{
  "d_model": 512,
  "activation": "tanh_gelu",
  "balance_bias": true,
  "lr_router": 0.000339,
  "vocab_size": 39079,
  "norm": "layernorm",
  "tie_embeddings": false,
  "optimizer": "laprop",
  "beta2": 0.99,
  "batch_tokens": [65536, 131072, 196608]
}
Below are experts of layer 3 (counted from 0) of a mixture-of-experts language model. Rows are named router (the router's row for the expert), up (a neuron's input weights, with its number), down (a neuron's output weights, with its number) and show model dimensions 384-511. Each number is 500 + 40 x the weight over its row's rms, rounded and kept within 0 to 999. Numbers have three digits each.
After each expert's rows: "comes before" lists some tokens at least twice as common just after its tokens as in all text; "comes after" lists some tokens at least twice as common just before its tokens as in all text. This comes from a sample of Wikipedia text that the model never trained on. Tokens count by the router's weight.

# expert 38
router:479402487496555539475582492546417452522425489472478528529488529539492515474550512533562471483583485507439527528454514550475443512451470510468467524490512503540528453450567497473492444521463527516589558536486473509514510531490448574536492511450520508488455482506538448536488470489548547617458425488417454516499466517523510437579456436481505470472468466511530470522516523515484446482469
up10:514430513494533582491511439543497535482542497546512547550500452460496463523456420484449463536481510491510413474435503557468511490488504586498571443470506470437455512518491520548533533523509471543573540527413600568501529567493526495515438523481549435505489513496498504538511530551536512495528425511463454471539481580528447430531495509494442456518527511488475473531490531483493524459493
down10:460568507507470445493479512440524449480523579557521498444506504493494441491503490486489541542523507484495523549443452478454483438458484501578549441524576543436592517497489524448479468501497525491485360550405459501486487484487496527577489508569487497548487374571504546497565516489536469471553501554522480484538446492528526572447515464621518464452544427496517583510508540532515536472483
up11:484478495506523567521483539489473574517536467514452509519518422521503521441495467552544571565459506559461485559423557531495533508559531551515540441475554427470579499490510443473525431457464514490503470503444450516435524526539427438487533501532560531550486526491531529533480444524467547516467554491532482540581506484490472501534505494444502457396453487485503440504511475498448515515587
down11:484431482524543506448449528557466477539531469571506549520494573471537530481499477495467481435511475534514413497472478550497523453516571482543500491569519537499499580526517485529546497507465437491459477612488505560476438515543526548533499503472498465450553510530500531473503446518437477536435547475502521516596504481504576517496459484500496521530501517486448498527488449519466490528481
up12:547511580507492551520460520496568540450505501450479482498508498485409521492486562510508556497503516501501496521422467493470517522505489475491499488492574446467525494482463450449543463395535561533547497527512559479502587504561521502528580530424462540457568507512469466530421456484528582508528474482399479483507545546506497488570555507527567476487469458536522456488534479459548417524490
down12:493527547537505528486541487391561560504460500509531494527444495441527536445553410434469488507489501546533563536475510515528463535471534483468429496512508529477536404496484523473473439498468551491485453546492555482556503523486446521465462436563571454527511384485480538500538464551495481454471523501512591527420515505422514490518529458542535477484569556481471534488523551464426438463466
up13:461444490489476551466459464532486497498532563452471508484494548511491478545514517457501565505537553578486535476497472569561517491495415494471539466462526535495547494483494548488505444525539507465569450507456501494476504515489481510464490508505541506518556484513529563432545536517590553441513465443501539403557502515502509466526534502502406525483476528494493511400489493485608496454460
down13:434519481500503497507465482534520470473540524518513462551546523476485525534464471472504460427411438525535551501509534465466487504527458526620539534555450424440569523450500568539501464483496448545510494526518509510470555515468504454503566466514463467557532508457504499526473480536396350554470470457490407543468448546456504489498505560512445549468484525559545503517467451525506488539480
up14:527539454418430535488534471549517560517459493424469489551513458488538530521472434461492403495549445481449524510560497537467501461497489520469433589577435537457538478590416489513545549500461521453500456525479485427450524455535499570504495497540488470430427493501435519467560560507546474534542452565514537434573517497479509479541471506426430466499460414582478500491510506418494516480461
down14:529448438516532422513463501458451465488487542480503530475458400527486568533556517547579506492458564553472438440569523527620460524452530452527575496460528452516507497508531570513552559558518513536492516475527523516473510486520501495467541548524440506503486447449437504522539494505500563506553457482425479522395487527494493602555533464547490506495534456422523432462458546489500468543471
up15:434519513410481445505481565471501532551512531471470523511565524487493481473533533525464437531586467496485448495532465521552568556542491506483559480400407440490496591529497480514532509491545474556594516457461568439560460532481543538543524497550521425507516461483470520455516436521488493434547402438507563500397511517558440511498545505556484470480474480453479488496423529472540523466574
down15:539557436470451492529479474506533526542446492489511450546480507449519535531434519542497533560452523521545462474565468515500544534463494524484528533495493533456469449541543486460459561547494466469524500468530517488498500454449540557513558534520474514451517546477478485529531562447506502484553470418545504470527564484420423543485539482502503507534509496572461545539501423546487569521451
comes before: " | ", "–", " |", "0", "| ", "; "
comes after: " | ", " F", " H", "; ", " J", "0"

# expert 2
router:578501446478529546540464518500501459431522470545487491497480456467508484501517444477522526508501524498459495562453447540484515495485465463485544470501549484484355419415500461444531441508496470458497557489483505559513478459499541506514468492500555495489529472503564535465503468522557514503492532487458418499509428481468458497525540500501536432519549514487458546510487452503513476515444
up10:526516536457451501529483494525502541601551422508371550519489492496522475569513491445521565523511498478508504427418595437560605505505442521485467511530503551486508585517477540495491558502459507446501457461510543515566521478561492589576483479459491480496482434511529490465550546526623466550529519547497477493541512452524501526529470497456453414520481567545430489537488451486541507474530
down10:491431480485604503510526511534498489544451506489532460480455399455510455491431483579535511479411490475467488522526490552545525543503423472518504531495522528513459555452509551511511485447504465542498535581479474482564516502524543533453449510555532418449496563472529505503538498533497433514563480506493575528495475507518501449501501547482429530504582516454391489504497481506528471491480
up11:508469442489502471552492543532539487496494484482490509552454443511436457496515464450552474470514487493477549517536544515557474479507558422469546435470506515464469563517532523515479534522474567592520438418521480543457526487516537523503459569498536535531549497566493531518432465561460454492527423504477522499497530488585523501500521501475497421481482507459433537509539435482509484539533
down11:403508509533467473482445483508483595585461521620458445465468506488433515482523496543540464527476539488495524521498475615557506592457445512531537494475465569460532486551470570446518487529492537510527501498500521413475490501474499558484465470463487463510444533385504450496514551428506509491451547505546552498500542518575523490494490416497526481459498471563533440411446509514549523512486
up12:493460439508498546494521479529495513463479503525486442596502392501474507548498526538474514548587539565521434444580494496544475499569497486550543529424478527520489474421452568418518435489501429475506483453492518492474492480539476497509514488550490435517541536491502538492480483525517527496597479494496508549489558563536515461491538428514395418448456526526497466563527410506480558421502
down12:542481602490553498464533501433522442551530440561501536548488506525473388516471483476423476422464538514434494486501508521506454470445443491527485485458591508474523413530553463511514441557534469505421486492549527492549529488472450542425455545512567507486444488470540554529554500506517495462560542500542512492506423471497570560561621515512502470483521479513506546567457510546436481465528
up13:497486448504512508482538530552497477481536533534529473527503480489497601505520493541512502416524476527476526498518468510552556521472482573481569403509487555494574490483485537524565495541514480464494433500508533482512533468496469573445490553517451427467576438444590547515455541521506500452550509482596515449518472558449542519510486499507453411481424434507539528524463522528509524456478
down13:525463486436531550543552515432483433477421463521476554490525515495508569574438464501488543556498532493505526460397518562488564457513513431501494456543533497457441498476499553528431435482538528538504451488501472486451478433568517476423492510500512499521513489565467541543494448490471447544516553491492498443442476476537468517506532539497529512531629506487468500519504391528486599429555
up14:483479449470481559491498511496537508481462512400445439466542366501516490544510466558519596485555470487505476526522517524473544572460483501525561567503514547515476518504490508485521466508456508482585553467530460523581542597504507541487516569522471498521481501513489570531439435527527516497521516501468508505576501524543542480599414554451472520496458575563506521458516521517533445482577
down14:504559484479519552462480494474454522528510491514529552503477489480540545563555464490516513556477580473616491566519476541475546489534466516471467534526484500493569460479477500450501498503506557524444513504494434449506459464497571481407475572522364431478512453456458490489491445581511462558539466482473518506552461485506555513501473546550555539550602437445447589556459522591575458501511
up15:547422535511461519563508558488507499549494517532473526518442501577497476429535536439442474552498523567472527502532578469502478492508549492482408537446455481524448488491513452434470485485421474534501437490494520509520458500503418480455464466522506570477480466500561416559452525488423527477492452493549471475499535470501513462520474548523489515490470499464544527492501481460524470552502
down15:421496528572498521559479468514464496522550548539525376465460516562423527477446576554488457462593510487500510533440441522519518529504428503524463533497491462470524521500481536515517536495592555496518572488514495434411580491514508485532515434483496508543543550481463460445524513535566440537472550533447506492515511506455504544488508448537469455524476492551454444458478498502520563494478
comes before: " | ", "0", "–", "2", " |", "; "
comes after: "–", " | ", ".", "| ", "0", ", "

# expert 37
router:538519492476508520509569564539504491479511538495427519445493505489525477554507478481445479522448516496456485533525452537571565543454435526531493503498519509483533466485506541378525461459418427474486452517466507505553470573434573472464536478456468510492493477508527483489552491490436510479529451539509499519489491492538534471470419498521563492439439461463542516516511493502534418492499
up10:492447589502390432467442559596477511525552501497509512519628490504518503522555478510503414573464426505557551473549532479467565553453492564513513443449472502524514485489500578425503494469491470551533473560547599474542539501473503530483478557531524469459417504504461499518452465491499579516514428414493445476474537517529431466509489511482502540483406570451529459491510499527508520536479
down10:480543535506516547531517437445459478572545536498552470507515498560417591470539475475500531475532519533555499463549488491512368494437516503523529462498466501464495538522470491456513509542536498440439510387503540499477525511531561468504539461520504454528486515408519467505494506457450499455463629506549488474546499505493421488538514553455511428573431505592469483462540472486536538517511
up11:504533499494558490500499588506535541524447480482464467428543477452492453558574588493507495505494514529485519467468562483509523493486512463518492514466478554484528555481465520513490499404467439524463582484499416449450543474473499475464512436468531454491532519497477444438537487524494419494510584522498549458514544432500497500519528542508497455491471459501595448555442516535503501492589
down11:431504513517443559473473529450502473524519488535544503526468440464456502506436540467393552559520478452504509568428460569489456450456449510415538496521504455500525425509526450485505458482521551490420448529451557502460417568522454525507461548487459503476518432485514493455541485510450497556508445560592492544513496547503458554543525541473492517449571527527500539487564469489436574507392
up12:540544476501483533435490485560490481465435471563468491470513448467427528539493483512463515486499529558515510517508463561451478503544510598515531465571477505548488492452489500541550513551448444499548478563434545483557489478519503460600528456492489506470553462493486465452498508546595496504499501443533507500522429463510535463520483474552486562512391510465487500484550507519561505535516
down12:472476484520479466607387549488485490468498574391496534502497491461549458487452513502550603546484531454459475435495497497502487489546477488500474492439415436528467558408494469508565509531537462518519560531594505512471533455414531449567501504524539519522486587494541459546539506478478493490504489498489446456485475514487497467567528464511501452490593476480504498483531421529486522522587
up13:433486531455509573469477504492497536502497586573501548535433494535542423519512514532586516521498509485544494500534515521522468460539490530461534516507470553553457500455515506394608532476450466490480532513520502483494571501512485432499454470469508486518508479474510520476524559604471537527574474459489437527542496554467482518534471577446508428503469461465447514485494490481468538474478
down13:538486505506527453494462533552521487491447533527482492524445481484526588489554483539499438497483486495482498434555479515461479429434472517453500479453459507471566497534452505508521494542502576469504485457451471475512460496425453505476485513461553488517530531474475465478479454460498469437542505511526522493468488489481474543501499486492527545490495597547610498498455560513498517533598
up14:561556470467428597483481546505486501531483524471448491385535479481493568510541436554470498548494548537508452545518537497543527548478464473531529575521477455470544511481408529448482498479428489461522482489493527508475515485450559554461496527439526456484489471521493461449433474478495444500535434500521523502548411572477621483498452554476566445516551513543521538424505475485503436482485
down14:462412476491554527463517430548477485484443502505492519455564449509508587445520548468435465411501425475444556499519464507478489436519491412561467436529511525553500475514570521529493556518530551502525474553533548528554507471483533500512497514418467500517494471496462543471476447405551438466552582497562547569471543512433441514506646521546528557527473448456507419535485477519480425543482
up15:401474528541428504413493572522542518497595501426485531581515515491521505502485495428425473497503468487470460404576535550527504568583490522497547525510504514464556478429411476493492522453482476503528464498504508470511491504541560526506547532529540452553501516511546467498546563493522517490510488520509481541549449535541559438553503561521477495489502502525599496507448498511494595483494
down15:461504463472563535464539496556492479506488495474438516491578501480569529439478517525516519472482567438475608553559453440492492518531506483513490517516536462525440550559460541507461499426454527500466489482512560479526512458460411500523566501484536453466433514468567484550541438514488467543489500477400492559494581486417454478503408528526493410468464503505532487499520511512462492467554
comes before: "\n", "–", " |", "′", "\n\n", ":"
comes after: "–", "\n", "2", " | ", "°", "1"

# expert 36
router:492404474501465516481459483476479556481473526518512497554486433399484481474463498525568414499467511500496458511436470473530543524427512505495505498508464477488489539507504492463437442539478525440505537508515532527551517472500492520497500449529511519442424461467525476519497541477589422464533483528488456468472422498481482465620486506461544425503503516536471503532580492514499478508485
up10:518472539505439465527412562542478547552491502546490538489516513433490541441479549525412481475557533502485521509477510483502539499570491423533529441554568437482459536482522538442477491523555497485539472540500447500518511471514511468496522473451493465470482475454556516510494434460556454557494478496487460500485431444522489508517509538499563499417522480507464575472501545576512467533467
down10:455553507524536489546390523499533454536452434517491489525507458578482489486544466475568451561484480512486512509501475502542515456508503522482472528440448529422458493522529549509484524499482476534577427432451537534456546495455500462475552455496551518406505527529441462533500471506470585499534493480499531498490484590538421546529479553441492507517505522508465508470579426469505525505469
up11:556485497472475500537444509531550561456461483474507437483503436508506471519535493526617568576476538471471401416433501515515569493456483539475474573515504512503510511457466477479542478514465550477504511430528452492503502433462403542535494515490462448383544526484525459466437447539547502508524481486495468402500511507468512529529575516468502418524417597584463493554485502497523478552531
down11:492446550498496414523459510489465485496464490493557485567425492516460508525453525419522577582469494468468547550501476487502440537577442435527442506561572477482505478503445436495551431543532496498505488545559528529509439571470598431478590585502466464485485490502521471450519516532454527538442526507589503523565479513451490513541476502541548492507524564480504490594536527588453464501490
up12:573500596461490522496431552508461527541505468556443540453467444535526480559493474480493533546500554476494532501474496473512533554584549535481490525561590574530499545521508503420517489473504512458512412561500552483514432473496541486452491526512461470440469477543540488512489392479583567547488518506504458477491461507437434499549476475530551382485473547547472436564517510483519510551487
down12:467535493477553494538550509552552510438506549486523517557597452496494503531453499415451523512455481555465568470495467601533464492427565471508577508486396454535480518471469532461511461499515461425500476530474482488494562479541553460529559526484484517490517541527532521489495485565501457490519541464392548445494510510509513408528590540489495549556447467503500497572429475445571468495487
up13:500457495435503553508481548512533472501417420491490513513518442542477478518511511502514491570450445466504478489478538524511552549558449461498434552543479554497470512530556484465508462485489568541451470555544489509565503485590465547466472463473560513473468488435487545481490548510489540561489456567545496443479468552484470512557496526471513508523310520495508470425501519607504435519448
down13:523528416500540545495520447517477532459493583469469520457541543528480455462465511497515484484460552558515471480526532515483487489543474470510522530494420502526517548532468545471458534478393557520547535449498465482473553480514514545507576415543499486533509500516524464457480451524530485501478400488496505506564484495501440488464516475440508459498574471506514480495407431474526566617462
up14:560575523440540422485547452478501521511489523455495448544502446457504463535470548523555480484508435514467520462516567472568512463554510527525511502533471614506514559466451499508479523488454483502506531498558477451495516481489589499531530488466490506495465581559487478537480491599564502543555450514498478569442495447555534559495366558542504491519400468469495473494527553516462501455455
down14:504516452581583440466433472431503454521490478505449490397511458483517510513535525475493514498480526540533481505493530492467519463407472476541466487534506530492460533399524527531515534512549518506521568472522507517519514491546485479506499487540509478493462483489489526556499474452463480499521508515478487510516496483575486511421512561523522494545512542539544519528510564511524539478492
up15:484470542587473603483448486557516592509507488488468544457495408458448560463555583485491434522499529515451519524504451468510463458545475543510484499533543482541596492517532555528529425509537496545539505510533465472434531589520397514493530521462485467383540587466562501456498525572472377473562424531474543478551477487578533500527480532407546522494501451420473514540499538494522478537447
down15:468430457487451459446494482458555492572510468507486478549456514508527464498457535500548504542495480582522519532514528499484569467484474479422471506480408492500495481523448562512542529471506495535497512564471536474506438478542506501548409570519600486529457475440415528506585488541465481485496521494476526506553486512531491486401544472505541446533519429438512545487471508481492510553543
comes before: ".", " | ", ",", "% | ", "% |", "%"
comes after: " | ", ".", ",", " ", " (", "% | "

# expert 6
router:493496485501459527478524517534457533514498543522515526496499446466502470438463525521499392472454520577488527526499470514491559472490522494567508541489547498542534571466518464580475537528532460530540458472481483517532540477511520532519541524455552477573479467500470503452543511498552449445512453518457571482493428509513507506549493512515516487504501466506510425480491530464473543465495
up10:494497479493603461466420487482493501528526532552524350548419495510489540435520468488566560499533556452546499459503504556453493554502482500473497508493486594458434538525493485484492444582563516541520519486523492507437536561494478493546572573461506574542523444517492535428494508461450509450532500474504438528449476461500523497515518559507489473502473505487473483453464491550551473547453
down10:457487533536500510542487537462562475513427522553374503476534469575509518514526484470506531517480458487517512510490498545536522507557457516502496497484507469598494496501450508530470557472583483532515513471429461466519559492559495564535567424492524481398447508441499479544451498505416526500524531484480558533581543506576502480459499510415569517523512516518464570461490531463457541532505
up11:483473484485467538545510489571555521513493504492524524480536567474515402522491540541504455488506481478367548619467474549468529482540523514481445526436496577509462486522473554539502479562457457469496509466402534564486505523435490541487497571550469482477497487428476593486566528480501579576518470447471549457449470439536486456514457497405526492467489463528542518474495541461513564486477
down11:485492527482517439499587400502493441508520503490474471628548545486480551514515465502558504502473513480510435496482568489475528514507493522531529541565449529527545531488471565529525462468491527453491519528484445494480548492480468450469567404444566522468545519536472528415522509454466536513533542506521462477496570496487492510540478529471535585522484497465535504463458495562475471526516
up12:552493493490519448598454521501491537497525545494494435564595483509560533470560451539494567566562463486500488549503487548482495496440494509511542501503510456504531496424540476454565444479479533529482480444475520482505470578502461596506457504463441510439537438491526485490549436543516528434497426468466445543485463471500462491510486516522560508473509496517532515525559474532444490591516
down12:499480495449481524433482492559547525526403491488570478433540486464494554486466435509497509570539521480547550466441550485488515590518425497490549501458503554513383481477477467493540483484522462525499468470519501457497436478518544507503451495553530443462465490510525503524497510391557531538511505525485567429466545536485513505468556427493551570504507543591491494551466530529449488540552
up13:514461522475512430530495507503471568510521490577497503492519467549501515535506486535509548531479458447483481547606452554534447522530511468379460549496492543518460513484471534502498466512497386514470453478475504552486498550480489480563521543482445474479415471497517475398467409547548483523541477515486536432541488480560524500537474464378466510489518523552504583493500557507527522555490
down13:454546496506487482534479451513460534526474526488458430491375412448500423449489485434496595470488490546488524496474560398462537503536517489548513523500502485458466460532464517525479520528561498583622590538470494428499591499481420518465435509482537515541527461457529476520472542496547434436441545590483470509538494534467483533455524462547470459468502474507449422514480481507565527453625
up14:535503466530509512486523529462539499490573528464532489505480544513463494538516510527456506571539487565435543444560489518490541499532442544491565488484588531483515476461477530485494437463468481488463463492526542492452442505492433569506439507435512541540507513500433515556456530553568561532511440388498528508552465495539553482505533534506523428580468501482475497542450487512488468454445
down14:495493471533460492385486493404493420481467524456546534497487504517498450455527546471468396564559504537524464543503577505481479505438541506477532500451469554457607495511510546576490450497542498490497533518518517515470407517519493528499426517538514533530465513515474464488611532475444552564478423436506494476479467444425530509497507467545559411450408508543479500491520501536514508446513
up15:414490475551448536556508556526449484508536497549478357534493464481536477505484526503471456529439592567446450496487448464504513554468579541466510465535460488443487554504460543518459556459498557434513390472430429491459563449477473426544466485497522525517529554514480570520531527541619482551504496460486420406532436471510565551507480553494490443423517560515543492494490570588511505554508
down15:496452495523499575525432528555556433534467555549518566514577510547534444465579562365525462493454475497491440523540464577489537543517521547533464456522424542573437473473479456465544544477518536478542538534507499486550465522555550500526512392516467467523530551513456439427563518535542518547496468546503491487556470479467456472472455511483502487471496508444505489476517537433471487486481
comes before: ")", "–", ".", " |", " | ", ")."
comes after: "1", "2", ",", " M", " V", " m"

# expert 61
router:520506478522538469511406436487515476526507465563480450437516470460413519478496446520509514419536514497519521498559468545447458553475508520554538528504532519477500588472414532458456471514490465427495461484532487489457495475531448544524493496482561505546468522458540507469461570556493448519507463444493387497489448521548570500562522510463507479466453555608593521446509492539523494476470
up10:541502523446486490617496569512554527501515511473442471511457465446370517432506445546456403446495481521417430509582466507468501512551546440463498555508532521457456509566470520418570490506509540497541462530450500494472531553481530538459533527440566483517497535414547525479503554541482464459498419435507450447511479510455463490514525475543470436469444496614463451527527539527458529494574
down10:455556541569514493465498503456501458552507569478512478554532476494518518463453558478466529548470480449524462462468500483553527492483471545514507448448527544508508475503478485516414508479479481477497436510484550523425528474434490526517474500498452490459510506440523503571553563455498533502516520522525481475565506501548447505489497598512463544467506520434507541478483475518524495515564
up11:542433490508511503531539427535471505522544487483530517505468524436448638461499467555511533480472472508514457490637532477484511487548543482528514508501502478427561476507511522494456530509535500494547543489429540479394502534464517521493500521466428464491450448527460526431571446578537437523539458474515495467499527491600516543508506511492484541516471568481551491443520555546447455447465
down11:443544511515448543507489510536423499522506471496461494458495545506427482430587437494562503573521482546528530527481517486518519487475384503482506497492488495477553471515451582472499502465478555525505576490573484413467513531489494487526518491563469583495507424466525411470475476532470471490515540466507467435524563504504550535560535489517446531503517518490451464602491540505505430441525
up12:519567516460496617536499522528475489495518523457481570498562511558559554568497460485539511499552495496488481516544526433579519508502504504500496564477485521458532536427502516454579482542481551521528422523555454487517426583517471517459513502528396522436490531478546547457553493434502589542543457635491452487491554473490504478526498459457514451495449473512539485509441496519499524563485
down12:508507522531445521398493504491485544515506506399527483537505523519548545508530570492529492528579564499469512533501589453553502527469555448496476537453457503552465572476508442481567492550485482509488493561569505483512470563495537422511530488487535571452543520591577513506493478511500553459500560508443465549468492538522512528444554545424449565464462463535541466557478505509542523492470
up13:572463471527483458529458541478514576465541454427465542483526499488426524494564488510509486453509509489515455520493528562498563521556472455520504483407555505474484489454539442461496492491372508459487557451519532422506441479555517496528498492479541498563491487516509540481452382537458463524527505438559511519488490538536527463489520575456535491522497522516524482446466531537537450468471
down13:478500543513494440480526475547454453547565488510529497556468540492459510554548546570558444510441506463477510475465488529429515499542490484510446611514458473607482589501545471492471442507615501504476535483548502535578535435545425473463520527524481543485517469562528475435453553520550517547560590508490558575561499499540451512508523546521558493419498533510502503510428466550513489502482
up14:523459539578608490525569471504518477498503508560427494506500511563421610471533504503510521512588568485478452491498467506501498507469489506506472520461460489411518535558466495476535454496441528529530518419552516470435581497471457386521515410541499559455467463517534489525480535488526544397552458451473547461555496450486569500493529481508473468499545477533553479495446447524495569550497
down14:478530471563443487515476458551469517486475509518560508550509476427512458547477511538475462455498520484517580450510486435521531515479509467547584489468472431490451551463540470542514490485532486396487522574388479492466474448456528444474579580502499507511478494473543405481513506480574512531499522632426514550496457482528452545519444493494531570498503464500501501500504618527476472451494
up15:463471437486438508526496467516439506553583480495492482517458476573480483485511493492612490505504485570445458478541492500503519477511521512490526500527541487469474463503468542527478501543562493475501492456558521472459579508498529494563521513500503432526488475493473486511531555462465480497599467505487590477464503535560500531498523536460435502478508502475520477562507540534546561509517
down15:502499492516514446429509504436511463496467471497542465425583489533557465536475504489447489480578528525480502506445488462489479454540529444449526470511487513517495582489546437499464579472496488469465532512468517540482454489493509451498493505551507516464548500572547534484453512501461502447400536524490446521553459433539464526480437492516504435519555611533430573488524520431477464441462
comes before: ", ", " | ", ".", "–", ",", " |"
comes after: "| ", "2", "1", " ", " | ", ", "

# expert 3
router:509528495528481496524500484488509477532502481467454518383434423396496501593480456500488504432484481570416421534476467491603556523414461534452488511494516531476501488478524509450457468549460470516520519477485567529446481499522513553494521451540495484489496502504484528559491475443479479411579459466491477436514502461539542462528472535505506451505465546513503478452499567474500460592505
up10:482530544513561521539462552518528489481464500503513473509554454512435461454445539473472526526584472494467525509472452580507470522543572542464566455473509441466485461483496493507541534546489435458553448548443442517515543538552481437513478479498452381523574537519489490464479558531537458492548550520495536563488531604579486475544516460452486495478503490477540532503461507509458571517497
down10:522526490492436553536472517547474459483540471521430483518527525528471512533533511515587461433448542493471545504484587562494495493481473490490502398435504511551485539526474436490439527517527543470530476470506501514453527499518546571405537501487534528525510486538519450540471526532512483477590499474477502413552476435496495558489479531508489476480514474566571489412456491491520594468517
up11:488526512498525493514434549519507487464486555547497525479454497511501516524471613448470528523506446546486490549412564423488492504491548576482495476467562546486483478506500521486475545481542440503518482570563580466586501502523477481532585537485475487412418516598577541503529427519496538509524503528516444453463476565527447447481435485513494454492444503460470483547484526509466503477429
down11:505534548475443494482501505486540465537467362443524557545465536524519513533418480457435580513544525445506566464511547531426501498565566427511463477490535474467543541503568496519541501492496518450566523537441565458468501545470497548466484552491530548490500503465534474546549496517460523572502527511430534495515542553513491484488517528469476526459545523518468530436482517526550457562522
up12:550480435558442554551543475518528476538485504536518522497446558534437481515507527455489498486448617546454440572480495504515488538507491549425456526469461544487529540468499541502504490506506501500516413446520553499460515526480563528555551527526589438510473529499478515590509475487497461504575507424440494374424533569473458494546435460538476475503504405544495540453487487475465539530531
down12:535510491499503468482466480487574496448439481468558546436557567482478465490438426566491569499482496533568462458464516516512507513544544395490559463545483522468496415482534541494458531486513513525484523514520545522453541446510471483495481438506522448563480555506531440518514460555446538471454534476468459493501502505501419477468453444478517475450514496481468521468522496483464552536502
up13:508550533509496453538443537505503469483510502492433431506444513489478479510457489503544529462530448600612506490473424489540594503532445588466493465516488515481531495509449565531564506545490503479537420488534492473427491448578517492527531546482504458542533552503521500517457584566548540466517488558467551506546475523520498550545484486435507493483488607487492535500495513508518484460434
down13:588504548497363548584446520529539530448534470548395495437621518508479594492555527485556519499391549483470463510464548498495542473528430444514477539465474488555472501524543493575377456495459559485509533514456502519552535512521492509494448517585482475494444496466548497497575486494470530555469493483480533516514488425467527506477512502514517538460540519422491482503447468493462456497513
up14:489466474542509422558464490540494485476495463489468523502517478502503431496550440479484488503596596525542527463531543531557471472536405510455508496527463530490445529459463458474491421478479443523535491473547526492461490572544504517564524500477509516467523515589552529545522461531490530546571547532447573437490416514605596521493506535498579474489452498488473442555536465560523516488438
down14:459533444479469536509432552416487489458492525485491474494512550540497497480524420515545482582492526484489509497451590481560531504483520482518457446520494490518536526516477509525511516477485518528528544465546513491558464415543501500547537561488495499508527544561527523495430499479457559465573537511579500562515456470470532520613526439481477506505478409511484516529514395524466503498480
up15:518454519468426528550498545586498470483543526496481470536516433483465511510531450477533498527461506506484484509510503518539561482495369499494443524514523541450543480489562551482417493500506583449487497492489530555468559511467455511615568493458528472425476452445436543545462415478496506535534536522495539449450488460566526466555536491492493487466478527558482536472514499462562493514448
down15:556455537488493491533525513492511554464439542475564479507535576578467521499467533538476466487494550511472566479531558462462484491530476493573459477523473521510505532526463573570525424444511465545529496390514421530546482574541483479417449476477439467464551562552472494460460501564529498502521485459539452486510470472513457577549476578470523453565461424520443528530463481466564502431491
comes before: "| ", "|", "-", "- ", "2", "  -"
comes after: "\n", " |", ")", " |  |", "| ", "% |"